config.yaml
n_layer: 10
n_experts: 32
d_expert: 128
activation: "swiglu"
moe_layers: [1, 2, 3, 4, 5, 6, 7, 8, 9]
routed_scale: 4.0
norm_place: "pre"
rope_base: 10000.0
rope_fraction: 1.0
init: "uniform"
init_std_up: 0.0283
init_std_down: 0.0
optimizer: "muon_variant"
decay_fraction: 0.724
batch_tokens: [32768, 65536, 98304]
Below are experts of layer 2 (counted from 0) of a mixture-of-experts language model. Rows are named router (the router's row for the expert), down (a neuron's output weights, with its number) and show model dimensions 0-255. Each number is 500 + 50 x the weight over its row's rms, rounded and kept within 0 to 999. Numbers have three digits each.
After each expert's rows: "comes before" lists some tokens at least twice as common just after its tokens as in all text; "raises" lists some tokens whose logits its average output raises strongly, later layers aside. This comes from a sample of Wikipedia text that the model never trained on. Tokens count by the router's weight.

# expert 28
router:475499433556446464513531503451503490503453464503449508458528552546411411609501436529516527460537611400562519554506500490503471584515468550500544477474556578504571618568555463523451639493428610479566520484531461526451552593502502531536552523516567533539500535453464495500531495462433530539499541500486474476545490515494478550477553587399492544602504523582544525595475460589428509517462539452457523556465557527452444540596595467469545544524534484493466434504455533557420512534508519447604564472445491440522525502611480508438528496553439484505452523527474522455474535537369457502532469521528490419473565422536484435536521405470540409494507461404550513424599495490414494574408479567430524548511536514387520512489543470453473480547599506421488441533575554495458394488508515
down8:478465430423512478459515513450498445515547542473514476420406466502546518530522532546549462509425590525623497501475570515577534516478486554535504435546668483510454501509498505537477506541489513546430483482446458508454488533551528478667489570488466488483503506489434600639580479598516496514474539490533473493487499410547504495406579513474503555433486600511491483408544446507500608479519501520356415602514468451482520467522499479458536398521496447461477506526588555558508472532523638531508525551508486553548566525563473548547499526601545374497453498543520401518474526526531566479515446532496482429576518525536602409575499543497467459464587473530505564588415543494469441470465505487440478513455466504543499558503460530524467499591619417500479558463478486493518447511551527
down9:498546482440493549541467594471543628473600499549406510447432508613496537522523524429478427544435477489540607558539466527433500498439530476548512536537532517481567413576539626493486411451539491464600571579467548528513488526522539407476475414491504434568408600584495476519475470494497478436423474502525459555424631464599490491592491440556603514541512463513466543541528542535464498486582486458481468508535492508530473485506504442530547568432575530529445537523434516449509552528521526536560576457523548489446487477560504531566466459541419499506379527420442434557477403402517522499489457506446492520543451438466551562517547530485475478419536408433442569545475494465484426508521483463479403477519511452528556593472566394547464495550488519517499488565468496436536454464439471
down10:598527610575462439520472503500477433493491519549466463475530389441471499462427468507643442543510534488469518529483499512537476486525562594608560456466510481418392449583460494475570525435527528547484478478542449460470555416443548461567451490491545458503536520533466509400489445512448576547481535556401511584496435425578393463492543542477570484493479436495530563498590581493482568618491439524505537462418421483531469496509495502550527520525441580547520500489518524491506432534446551560502501466557408517446461526480515562447463479468483498500497486479594472461478555498477468578451515399504521535472447498389509576537464542502595546505412490456432545509526443622496521547413445560507493485543470556477396473422431473514596479454507378524506496552457473574479395466452473
down11:590464525447564457463461539449465458424510386462472438407494453468519524492493534481487500531581476564512540549506538493465466381463592552529450549521486487465542489532555549458491537454492523500450528553605493421501383448375450445471524485531455540515500547475544555564491475531433561478385438453540533477461524503422526503399532464453488429519540541473522602517525458476601508511502432448581503480588488504530553502500553443544564495529535616489571502549595427464487479488484554503438381534474506559512546514465411572550451539496428416502568499431497425542496503520481382525485443528596467531512458495496422570425544596451452557498451495533544518512484528486581449510468430507493556525554455378524546476446518522539475425494493484478380434492555530458428405481443429
down12:508361457513483427541539518481480535581516520571518430549532470466472416494467497496532467549497486497555536685431531547496500502520433514449533403465404477436487483439488470513405549484582438582527504499560508527418525457505430609497621495548420546524576476474454498580546442493577493483418371485483479489590561442528483554437432512580481463474478450503468529479602588524504480519492506543572517439453575436491441500493484458467498476523506437490515443500598534550516504559478534480410443619565521612498458453546429481477487506488475451499535529538555491531461585512447551400551494469549451514498521431565543494464471471472452439490451440526554496515509484399624527505532466506473508422509557468556587476426481464489453502544552624446507523473551495482573479552555490
down13:476545543480550536500510516529539587464451487446525487511473519484488523616567413432512590472490428477501510402485517516446492519428480421484495489479449480501509398423424467512545518483465516447491518543473557448524443599434448572508489414502513518491574527502505613526498541399539498455490458447455525591463514419450519523559521566450595502510532529478582524543492501493527480483486455619413440503489415417481508432568403501454549510489447507492462518478416465553542550493552522476519514499439472524528495482596494482436453560574413502646513510542465498507532487465535535444549461415575566543510532433527504488459596540567419462380528601482473605516425465437524495394434539537529487542562398439454508469536550458492463485516445459566548498476432473453513331526569515
down14:485409508479431469435443543518507539585469542456553477539412453597617410461522525605507465478459451432507548454519555591530516521519519598436532511576575464520517477479509519503497562539436471529460523474561533497428480498565422497521471530499563412553496425518649472526471435415462453444492548448483635494531511475455474433541422510480445465542499496486522540360507472512579479564472497447531560488401496450501527415434516437562467520496475559439487534485555550413562432575442601492519536418514494507478579484409445479452502503529532578456569505525536525424472520487527445473554470469502526602505485613514561502410485484488577503442598512450536480575545527451483447497520470551482515421517544550444491376495471618566510480509570476431486543498533492532488552468465521
down15:498451527447560509522543506419554493437505443478444513550511485457491533496484428534441513513532546476490566482485461371411464562482523598419484525383506530509516525400463427567462449444486479507495485545464465487511518452505565547442449526549473546462539463589562441426516438523519555441554492498467464451426531482510480467482429614579427446413398479463539491480583455500503431457567481430491455542533418455636517421425494541472520440509571467531488489554434517507481560500427544524523492521589548530543535476481500489512450429463493480543479496619534496428577470502587515392453507515643508509581470472526520493425476433396461501512493475592507464481611495450452516536422545495563568505533459474391425499512566477414591469528548475565521420524497582503541569492562481
down16:466532447529519473537576504487518414415434530561585501420534484569365555545437462525418458458444495488530454527559506407519554482482481469441430556513497511497444557524631469566507537517469619488545436494478587529515571482523572573556473530488460597550466518444517530411510519517495488504498458480557488464452458493472485520482396496539565437485479518384502494471489500585479465477549480535457427581513508546555472524483472491493608573496558472514494477586521529473556478481515404504492588517508571398437473455545485491374486585494554537491515521550521476547586503558521418522477506494528505466607615541562519481415585503474370499461435508441540569456473436569499478559380524562474537522463551509450438472396537497500414445531442472442550461556554540489507519561497572
comes before: "The ", "\n\n", "- ", "| ", "In ", "He "
raises: "However", "In ", "It ", "This ", "The ", "These "

# expert 14
router:566408509482464467473591444479448463464476459421458531404506534557402464546444406445527575495540558474486436565494457474533513501463429521391534467427546502575538529506536565548423546576489514584470481409510480435428494506543586547503561588522511592504519557489420530527536577473472475490436556489443490469510572455530497499505533564451531569529612492530462516492503443581499570529454538534437489531478596436516475556512579438490481527532485537531470445488556566563479544541468479438582596560392469407585545491551495639392536475561495475480532525463535529511515493540456506488557503466469568477567517393548491448605561446488539438430550425478526463465559508441496523541473555428488568504483504464458563514384490470435472510540484504484459462608534482588482443480523587
down8:548450424534488499442410477417484458453466566461461410467507440472460574420546514531563554430468569539575491506435595507530443452445428572505461514506588495467481525598524615435556446570558493484487458403416463517514451479569479597571449503577534484440536459531460553584562495555487518520482482515547444522470447444542518527451617431511530517478554580476466534455432382491433553595443516454437397615420493458559557493526450503519617500500566457483495514542520548465497482570531539411496546522504528538540566500585488564540477504513510434492487496552478454444488516525547507518509389459519451458526491533578613466551533631521514475591509425486492511505502464448431479521490490408439365475501427535491476511512518533534492516499524534481523561477463475516448396481512473
down9:519528472409519531515410667438561569543465476554401513441476530527474596495553517542522494548588428442541544471515516511532516506509547453516512503594556542488565448452532521469454483439490527451615562558546556533487494560490521417474487522489443477540506551519468490539609520483565488426466481436534387509525551439493503442575545485479515495504423483525432478531523476500519458499521547465434507550525428525448518488612486442443432609528546572492481514486507539389366618371494491576601557485520532547515499576585467503565407477538557543522493485542464472528512490457520478459520488561522534453493488453415525446550536498501497560514558348475495589500562500478475421534490484593472418487493542433505593581487566475590541560522473531502531487613448534502515480531500496
down10:599495646560489526545447482484531459472487506521473436579537415421495510476479472493589495538485463499432482561536499489492502469456623578520566430533534498477404456582503509522533431524521518441529509464473470546442547469520479432557481520522513518484549528477455491488475470557561532463428471628418511542453409416516486473508510422449546470466472407561544460562594544529464573464487543503411522387463551422490473496521457465540524495463459478509583449471517466451427487488589560514497528488413504529443610605485539524502420469470473574508466451451573457454512541430513406475403475439490573492448444564353485584510424551551557484509439506481405515502544440536540538553401451525532529485439556525521475556498499505474520497465523425371532450565503492570500383508460516
down11:466498497411608422460541463514463545485491420470523495498472537517552529478460533440537568580594484507557535426418617590509499346497516611490452521522478487482536552523517540503471521470525479498497615532537539448556447502399501473435463486462468502466488522573507496607520535569496500505460531477498543554512562510502491480424452445475427451491515520539526552503552607525535541548529504570583446512503557422573542601537541486512484506483491581597547592558561402500492477486503552579480428487500539443495454479473444466500436466510491455526472593512530435566436412527500444506435403511468447482489499522465455591438466524426488543499433435619498538497469482646621481505472463516473560427545494448512550471515512422600481459507505433437442425441490506462417407446511474
down12:483405488541524474463517532518488497422473461507543433577466534561491398504472508527443513608479433510464585598506472472444485485500518457485466336441494470453445559501542488503425509438544474562533494385495568497472548458497518503449526530519441463553512481374440451549529478543577476531527448491503563462580576477447502557523410502571505371572531526483460491457497561527470536504520451507551533418463500396489505437557460473430457442547570434517569530545507517520468538558482473583407463608534574533515523459556399530470533494472423441474543541531501502540495562516525543512582513468477477561593503518587555567599445481481543530411523455432545445497462585469630550439528472539498509424403539515549503485444485490459407468492465617437456538481508453479555433553453465
down13:465530509556529475513517469472599525364462425497519420523557554433573457501554427505569530454471484495489498380536467479551509451467463469459441482473427466450520438424526468536586537501368489470519549501532556574465487530531432489468472361537484461391527480552561486516468515404458547523493453497525454566499448360418428466568517516532590422511539436438505540498401503534553475550436477536454524458535531460519501446456460566426479438486453534476514534483454457493491611504426510438510501543413461560532535430480566458423434518523467457518591538548428534501477484442502507490507516427522478602490482445466518480490554549608408514412550538480512516497541449502443500460542512549430465539522485473555536413515544457522466464520499525538632392550430449369542474478552520
down14:488413484427430530445559539477450563525430497460587442536441550587460508515544569593502536479475418452540516458522479515504557505485562536455488509533578517480520459501511531450466559508545512450490557498524491480424546480552431527467429556460569493552445479608612471423504531463490483523569456540549512465569403464436517454563445534460456540475544431474509472435530596472438567582417466458480427467481550429484515509565487442547500548477492476473495516522523497505476423590395547573501531475443530450531559647406530501553383502480485528476545521524501480436428499469511528544572404464572555553503481631478506543512462508488573455488594523487465471547565536499495468525522433521462475526541610521398508471469462590558428502549593501409536540446507507526408555359461533
down15:549444490457534502514535459373591470544444428462438524518483503489456437535552475518433526573530528557468514464539445455458453591464485592505434460423533472537542445385476492545523535501559459587457469572447485452529461447598493540512477497519454547407524449540524407437449448520511540492558401480528409476491566450426539448461458566537541508437488460528457468496519479505476543450498536424520511511557486456453413468483526531520501507535580469464547425580518504531484542470512498533505369517593557513459552492494494518503435426488550542490504487542532449370554515386479453450459524535517588547608422470595557482369535428401503480483528499532521438489551451450520566574516526488500535532536608541469409435545461383477601483482530443470593450486533580539500439492546515
down16:504578427557467437475420451465502430496454470516474521412501517527467526597424478465421560497460531540472428631461478474510557511463537487427524538546467461521474499480574500501551496463486544518444435533518620498583511368552534585507516463501437559508543482397520466503491524444403476457458437433549502506511537531434506507471379509503464521483479468387492535522512560479486528458540571558479464531578590536509520474496461444476482481522499519575521497515480557463594532461508370472507530519505552398437429464552456479442561534576501500414430556488447549545501463507556474424472510541524593504624574517515519478334564539543370460502438476469493513421546450442483446577409566520514481494508553546475567490401483418547559414557462525501531529511482605492511488505516517
comes before: "of ", "to ", "and ", "in ", "that ", "for "
raises: "in ", "(", "by "

# expert 10
router:554492441556400467478555508496531486464434456436404525480540552502461454536477414431494541392488519452497546585525481474584491476463508627517631447504549541499588480520451472493510548568467523492534574477478531492463537516410581501461577508520544598560572562537496430538544580398493506465521530424431425534588516426640469526474483571485576542585583403547591575556521475538578519489489559514431510512478491464413448494533588422425565468534586521550515479461511584531476522485466516517517547502394489445460561485586531551397578499595502466419532503467518526518443454445434459536600508498499539497576475417531477469537438443491524483433517442464506545437509552460445455496455478432485482477498426522485539515413542478468504481485469513468513521572527498442461458520577482
down1:594460547494547473474483538518507558486510544423580498500468436413511533516543502433510463419496527432571487526495466456475551527462527570548576485508496509495412451565501496528533473486495463590468551477555471471468492570605498458511609554536511512430559476476495455500460543548478498473480507536497481522403396490494581560526480503493532559449514477635472529511506526462503537477561557459431462558495481532590397620388419575662496470519522420413534435502415548535553459572487427474542527420430526512471443533456564447558511536485475539544525554571484497433534514542473457484575443541453531571501550476547558460495459489485451508498449554478345548543493491556406542456483386578484506498506446487419567549523532574566567475459416608447558482492555453524487588508512481
down2:537633493444479517523405499491464570446532407436421533519558546438435482539522531518578470474515472459429589546529481449493424535526489597464475505432507478524504466470504547467481536480574543451520538503512444512526576590530443413485449452491466478472435561518505499487513437534466496460531609459434494554560441467518516529535501473515578517497409535440476447511455507452529473485506504564534430489524464454532458447534541470512434380497382523512482472590553467508464565581443437570469480443615431560412583495502499567610632485482568539473487514510518464539559398441465549588585502568531466545546469506567573561520505544554476472495553512526424400380527553489437558518493484597522469454602515517485568474499495453471510410535570547529557609443491519489547497493527433
down3:540433559460439549487526523476532491505512485464472584472514452420536514495610476472444481477433496561516537633469521529449423496530488473499519457536521462464513525495444411531434487459483547481562503421456505541520514510497509425447566497566529548511402534470456494494418376432440448542490469498416483555485474420520471418522502538450539593552552430488560571518529545514490476450555412556456406547476526584491557434457451464533534337471472523496485458465491478502473544483435336489429532480463469457482466419461463542521411556566549507386544525552428519515559568511488543451417578483532510557472513561521526480454456438594427425482530393495641457483537529442557459458512359462426462497502471597453488496475481492470545454536441535472545514454513553493537480555543467
down4:430493485587531454552513473510465537461469525583563562453403579500509474509558479555514441465471472425556526413465484542559569596389548451560501463534530444318464434577525516477527468492465536617537489561445544502548508467522464529442561527447551459503464466534624463496462524469525509515514553581473521506576458548521454467570582433490480524428508465427524423508422502516566473561525476487588418438505485455582588498489463500604538454494533470371511489470537460531468525545565521502436536470587457557370441544494508524473476516530496497541470487593464530569544541439506561551462537415514473524451470440624462480497398457549486534570472426538545389523489501490511498513512533511519589485451417548493501439500512577499521495551445464436497437503499478405425460537555523
down5:591517454569586465403545460534621559516522553497543465484536478566497522508443480481441492480492549483537513497504495509528416487492422558498452429361548524485504476510447411382534478541523538485546512564606451557526465528454545495479483500573490540533396601408446435536476518612495490513500565490512633493529536512511534452467469408527532462443544419403483533516399537486434554489486479495553507587475560419510485498451523447558489489526574492518462552577546405528542476510534446554410485464522543424435424533538589473409447527548456496482505441506512460544558467509449546479453441587522494468519413459446500566447453518537409449498460524542422486478484442620520532505514505525533580616485472428451523491547485507538477527518632426474428499541407513470561490442485521
down6:538539468503599528563516512472471524458605450474491475466525551510478482520495409527475475489469529566549464484533554483456391396473555472502475507519492446570571427537570489646458464538481530540535536421552514521545341501498559502568507501510454443624572460486539472577533518595491472593400551508559537521545563459474523597439555494601537590545505482510539489432520501495553500526524501455522502540532484494504537439537469423553559525442564511437500477490492566521500543505501502480541447560532486518487513387560562479487441515458465579492513453542487521485435496461488580456601604546462511622404588528440443476516512481506673514482466465605464509456585519510494489419531497425469549518535514519564500482538534530474523469463460555559564444480444504603581571443469435
down7:555414490458492416507384513501418533398588529481513500560486585557507460490443470468564521553509477441543476497527509550429466564530560489457493474540495458463492589485584434511504528553459484498426537478497504495590451488453531530520495504488464413553513425556476408523514523516416428457425577430522528469488442540611549498464487447464542509503554558549411614509521504466430455542483488535468451498542455548443482578507426403536516416450537519574512465480537485505478547503528511549562574527495402565493530635558609512503509608493542564484448488532471484539615446552414488552414517479474463569480496597455490477561391501456477460561459555485542542409567472548482539460493447520476576476487541474476647448499462511449505563403470548536513514476502564491521419552609505
down8:590525460472514535458417403393428447557449500451513532534366529466479512487600517571519493464450530538534431467425602502502547531486445540528508430571583492496471484456477561526502408611598477602495485497413472539468467417502491534616492508549473512491535523555474517544545480522484435516492529533477502483464564395521453541414530487543520544453463531449481481393501419510431534555479607606365483548451400529554519460522471535477542453534572533457431474494530537487539600511555584507451488519520529506418581495543508536489473569595526475522488388524479491537475521462494568512464486528522523529577564434505578409513464567491492448476539435516460579485518538434500551462520566470516436546437424520500472565419519461564484519531604432504511482496447412438455462529441458
down9:438558581485543541581467642472460570544452525522491506494430550530548541541502477417494454594480445489488510467584529495505490486482555384561499512490499508443573431511595549447479495502579529452497427475426541507493515553473395543514450493537454521506428508525436509512533480477593466512444478427534394570483615489551517529577557457608555464561501451593475407513462579465493527502588591487510529468518440557440468551585464449515494574478526577560514478478399455511479606428485460560539504539502474483483537582571514537574413524541467487519462474465438472473522420466498509479556461650495562517452463461488490503513570520404465515492529454486436560491541459512539509486484547601504407472415546448517631561526559471509471565545532418443502538483519434476445440552476523
comes before: "| ", "of ", "in ", "(", "and ", "for "
raises: "(", "in ", "| ", "of ", "- ", "and "

# expert 6
router:454457480490431494527606494504537533404441499479459509459542561479481519495452458439410500420504490386475479562527519530520470535444503542399593475519523552476561531530490499418478507613491513493537525431504498478433450553480550472445616566544478550558504512405484482596525542517461475480499561521439487531565553419550444526495510542481492586567637477535487506563448443523526590472524592467424510492449542496484484488554545519495543494504529541602503468519459562578462559474505459413651536588378472483535440465580503585482577473628561483422522522485475517522485482561461540501564419469486570463540494435489463476551529446532483449470506397455557479419592487428472549495426483486508460480487441599492575527392505471443417551458587509464508547541524527539463426514484509
down1:535425443528518473513493480580475514483479553497549479539510448443529492485526480418566495485535587457567413541472441431426554489409568569571531460511512522514505432543509485525528461407499542593482548483543510514459546516549368485497604539529411478465606474494504571487463526544476503447487453540527515514422493461497472466512551537456524510424509600665402456527497574484542603496512573538481565557463505517575378576418467545539496482624514498395563468489417489549492520591465418438519451476491613494528403529520538405467516611437493490519481564483522478481591593523420444482560521548508569455599459485497470529474493499475518478530471539557465552570466453449488548436544462523511526533529526504482492592516514556535568444480548609537483466523490467495520575586495470
down2:492555390491505533466437574591453527429579455506368491457554393505530557504474473513532477424495483438442514659501559540506433578418528601377518520500554488581472477503463560553548528511573553407541453494466492509523558561514447453585439477510481563481537491455524502462510502505472441488483540495500509512566543543551540548542549534577491502458542515492463457522414501552516551512584535572473438581467502516549510561518590463548472456475411557488517454542465540578469525532489541514538523434509424547442602417556489523571621600514502507478612504546497528534460409462471518651476511562533520484462489421532587512555421540521555481467558468545512501470504500524509489587477425588502428388564476497418522504469492513486464491507501445607484570473469470443532531455509476
down3:604499559496509544451458510526507566497534555436568560522517431464579528480584473477463452514466460555467538627452473506471401495542508514504546470504496481510607558554458464509594467495495632474515511407533549532460510525473507495461541492573532407452347522507539548503447410456468416515589502492392424562492533434506500406511437553500514527549570498522623559537521521508579469543487511555430444556450495547510589424472514513475531439504555473539537427397507469532539450484454390435526425497436465529519402479478452477549415569545477419417516476520481531528498552492538487446506567526522475488503505504492523440491453440559512450469523401498646542452597495505542376436509448460548412501466427598500458472476555492470559444524475511482479503500465504505558437541541471
down4:476554433552540480443588502464442496426435478520568530454432491511448538465493495562488492472449592447510491394440409565494532489458489465519534498550447469482499392539551505489513451474572545523520534612449475475520373495477439521397582559461548470473496538575604497463487525505456476472464519498471452519522468532578465477536528443508477594400552538374452466499474576470491457567509475465534481444430481559483505581572468450548463500500478569423580563505520441508458536502569510548490507416522481451434407527392521560509498502481508460583511504584431534584616476447500596480429580504497443600456423398596480510479384425538497557539493520506560483628522474464569567538489574541485572494485482516504477499570513560504492469558526513418450471519438505459460520545516570
down5:643518470543492531430523395539579515500519498508523372460528444473463479420483476519516535470417447511516515502487499508624520493413503611498510501432527538382524491478388516513511553548549523502596459467526502558576440494506478506488453532424496542519478527444540544440534488563488460596500503529518541572540513482511480513469473397620491523475521516461499512543530490557494544456452529465574489513478578422463544531408446464527517535555541497611442491520515551594526479596515406515399483522575491555349446556540553468459476552527471444589483397572461483580510499488467498419402448511512525481534491456426442535453481464526408451497477513524447434474455495516495463580529514482530551546423435456528405519510480478547510521505566383443428575541451441535577460413542478
down6:467432504559609493540570482550479473502538436443477496512492508544531489457551404500465527475484452494558526507468541413483473391459514473518529565461468467657578476512476526657563434593458510534520568492455534493545390584454541563542521552497457564546624479442452427474540475609444467553396506439605542532468509522489528557446457476524463527493587536588517458413513527555526488548536513495521420581512484545528521503509443463584564464499560464402463534491430546484550592485458490411542525540509513501570529469604519566536382489440522539382467429588538555534445492417537535528565493497485489567395583515483502484420497523481569481477546493534501489538558521456493471456493501424506475502491466550490514434541506503520435484480470547562589448423490540534509543453475433
down7:527423524437569489456372547506498475447618440458517547538506482501467484531453492413530489538505518447598503477469499533501427503561549487524469439527421447501549441441539492575506544617482494485461473541411507490488453435392530493620459450452439431543514463554514399506550481495519478484422542541458522454548457540593491541464454483492535509436558428476462602553497452473441398426449524504527501479544516445477457494539534427527489458413511468587546477499498500492453580475535566617603524555544412476452486551548557515477510580466534532416436410496517466541604452555433439537431501500526433579528477553447400514530481474541479502504469575512599544442534541616484548515493510552483611484487553411441538558470482471494521446403535533455510525473472472471457414523591544
down8:438475470480518492445450450468477484508515549453433458470398453494478575463521515555502501423452521560574431454482645587515400442549454538483564421533579508505530557563559575481536508542496465573502455453419522495520475464592567556603514439586442577559544492513426470514495459496488468531481470523516518453517513455551458439469567456476545541520484526497485446484456406477477561538451486537417452578468413540549628482482475529404465436536501449490510598438478482465541475543486572564473393540513482555508609526571516482519463547653527392504486448522518460544521474505478578509511454425548482556489499508568559409499462507433479401519490456482533524490493518523499456499513489449440429437531434553577577541447573486539578528485606484481465458546528419425444383526507521
down9:514533566496561526516507545486474572527499548487455511465426521555498542550514521484468509644479409449616522543591404514474488537398533403554500550527547572508606453527593546496601507447534549531528494511476571580500505499497476523546521485503527528531443493463412478530580492449539396471431486503526438509549598456553496407557484494574545557608505545516515465551471565509481545513470494415493559467492420482540474585501476414490539505518542568458454531528442494448396558504453477585593530533486548499496569507568497506576474554560544470509480514500455451480457461471452511516539449570473516486471535458446540471571514453445541508509538393450453688456480463477459472508489499544569463468477638396534635549505547428554557523510507465505462424535435412485489500558496488
comes before: "of ", "and ", "to ", "in ", "(", "for "
raises: "in ", "of ", "at ", "and ", "("

# expert 22
router:559440467484466489493550479453463515474432513462463537455521506534445515531469452480509534439551510461492449587523506494591502458492473554493517474517524552517540521562460514498514589498439558511501503449491505491472425588492619536444604607586524560676573562476425453513539556514477453444456540458460508607527515388495435530422518588440456579590572496490535545563543458490465506501532563432424515467518518534527443494541509361474515445528499515562497455436464555560410563527482546441593541503419452483468417432523489527494520484631603452457550516428491529518480451531456499580510504482483524485524526433533497477542451411460492443403418389461542559406545505497493468499431588477478542447480530540427470598476522473421499455466529545495523541516600588554513477481549511
down8:496484430477521550484467459445460459541415528445437402484462465515515547528537466563514562498469550505538540461474683537494537469458474573529450471493535489483494542514500493488511511561535522594493446528449435534523477457558512485545449570528513519486566480364534563649458487580486475489523603578501415458433537426516457540454555448551571572484541555473506449456487390511438544536431528475504419576476440554534616471565520479469610497506529440589442506508536503460506520541502513487515454600528412519495522478530504533511502455632559400480407465476518481536433527480480598453537476468573483499524596457525562454506568521409572502497484391520435573528493529379426428512453482447471427533482460500598530593422519499518522499491535497441499468492560493479441456523464490
down9:487564490413541532520398606475536540518461497514454539460411469521586492542517465516559447568474488493490572521491473524511473492398473465564495519572549561474600425482611580484501459391523501489555603547447560580490540578501446385468523533490455505426441501495416465492559513475541447456444538436555527446450560430585542456572546438512486507518479487566490470489511527474475453443532533433484520471450425521472547463505593449516503548448559626569471497428460481474485553500549466557558456498524503558492484492579488541544509582473541573472440532485454524485476421450456488451554520613543520531578436435478541549566506497402472541432572378459445623491471455542498480523500584513492502553453520415494567553489631409506542572522473462513452443573533513486504494567441465
down10:603492569541440500530508487561555473370476405467463464540504495476418529562393415492621468572503503555425460469557578543480550501464531555528578471534525476464478517554446472517526466500562570485526508494527472513500474445461438475529460500462528523518560571517486512530511486509492504447442451522449473530516454410510399503507558474476537453439434405558495518494560608554476586508489432493430508463376413408524442510507515502615541515495488533487497506480498570425398461492539458523497543460519496533519472656528458477483527426478479558444494478420606516452490572447428405527507552391449467532532449510433526579512453578472528491560410528506387545509497485566537538557429461554446515444474553556555389568446539530513557477390506453429517496517537498487449430497434521
down11:560572496517446439437437531482452502490450510489563450503491434460630560464551506486499506518599455499555602420453510490496482404475591483470496475543501501408568528517583504464470502492514530431467558562637489417561487499452483501473519491533387471576398548551566461550497496508507486486425477399528576590420547505507478493420541453571462494482543503529549545518496501495559492497478449522574501504479552460600589526508497469503444555494513488536483542475584443458468396467534547510504390443462542484559504472506459524601491484525480467477546568500584455515459541515435510526460488539537421515436553537450522580504509662378445486478437377507511605563451520528580510492485473464515556477552462520482566409483596461576497421473474508469403464472556467526423441539514454
down12:551469488503576435529553467545433528533569518602439500482562469517504381468505525551537463542469420482467598677469501522458506411463544525466497389518411504450463480467447455543467485504501546528501553520566528557415566373530441519450573521469406484552616445474464528553585404493531458548461407589570476519556516478473454566516544515547518526554488450553469479539556478493440518460552480564563516480497482484473449434559577534515495495536556404513425487502571483562528514509504529527422400588566501588536489512480442484622532496389446517458494591533552446582507530522468496485619479461500477479471536437590542504484509513520502499490495432515509477447504513474562513509519510447525542416458518504542560533393466510536477437481493598431503493530458499542541495498621408
down13:476501545523522562542470459498532508510557417552546470440560562461590500483517476491550482465533515499547474465514531405566440489493467453538489523499504385558536531504455436521593486510458509531481513489500567520530497577437460568544461368563508529462482468483546526452564564488498566502525481494391504477523463476404475497543525580470564466467497536400562530537477481503557455514491405603549460478554529408586548446480522493482506485493431556483503521444418510599565594455464449502563597539406450421538594475512561450507375582522448493538531553489491454508501464452467485483558547443547451602459566481463542577529606482513507542425535561487550550475458498483604528447466492565497497612546520524534480460518542510511483449557437454580614434478415489512547345515575590
down14:459440496518449476462478473504455571572412517428592399520493514565486500442487503560531520514486375514511528529548568517539591449487592466411521557572572524455540481565542545518503563518489562468482469490578566466499568443481409511483451580476523466436464506496620433491475504428477456460570619573498544501521477473429598501580417492508528523516427459452557491436498448560463555550465522488437549609453448449532414531546473468530496476538492544522495488501494478493531445553411548558559560466518530492515470586403397413497460474564504558451577485476527508485515460477542562501480460483527621544549485601579551605469481532505532453464531460474501469536483472449473523525438482501520564505572553526395423440512427600542463485515631430412551502416512508563496518450526540
down15:483480490449459469489520458395558522540398500460497538494522572508505491533509403584454491522497495480420492530490462432498402568454464565535510497450462494567551497359477522542453494450496527589434545535370391468533472462526456455516471540561519546404521469584593433506462475479433522544662446562480441488533479475417546520529516602522429528419407488540409470494557497533540449457460547460431467463576502425482488452551494498500462417517462527462492421631485514499505546482464514452572465491553546556591541517502589504470420472469547428515495556478625479413558601446519544480474516503568479564510396521485575475413468417491529425536476531536561508469578564454456506507524501484512560456479506525422422556480587465448535476534521534494536461481481550489511517559551478
down16:399529475505500493519490480393512455518486448537474482396422570551491506542456479518401519534478440478491451586524528509478525521558518589500469504501511521505456565539534486517537505474546583506594485574544566465539505483488460578537516483485426501574520479388431563428475451429413495475453444398604482420470474495429569526485476509614566464441424529379452446498477520551527535482557455476536512520515540493532516415482438538453537548507508466566495468583590555533515472547544517493373549455456503443409400443548530554483476612530479592445525485492469506474548530537593449406571491447570490531593560490500487467458556585533358592502408519476439480474538472541434446632420530512467468479440559545489460473429499496496467517557453488494514437553543519474548505523466521
comes before: ", ", ": ", ". ", "ed ", ".", "s "
raises: "-", ", ", ".", ". "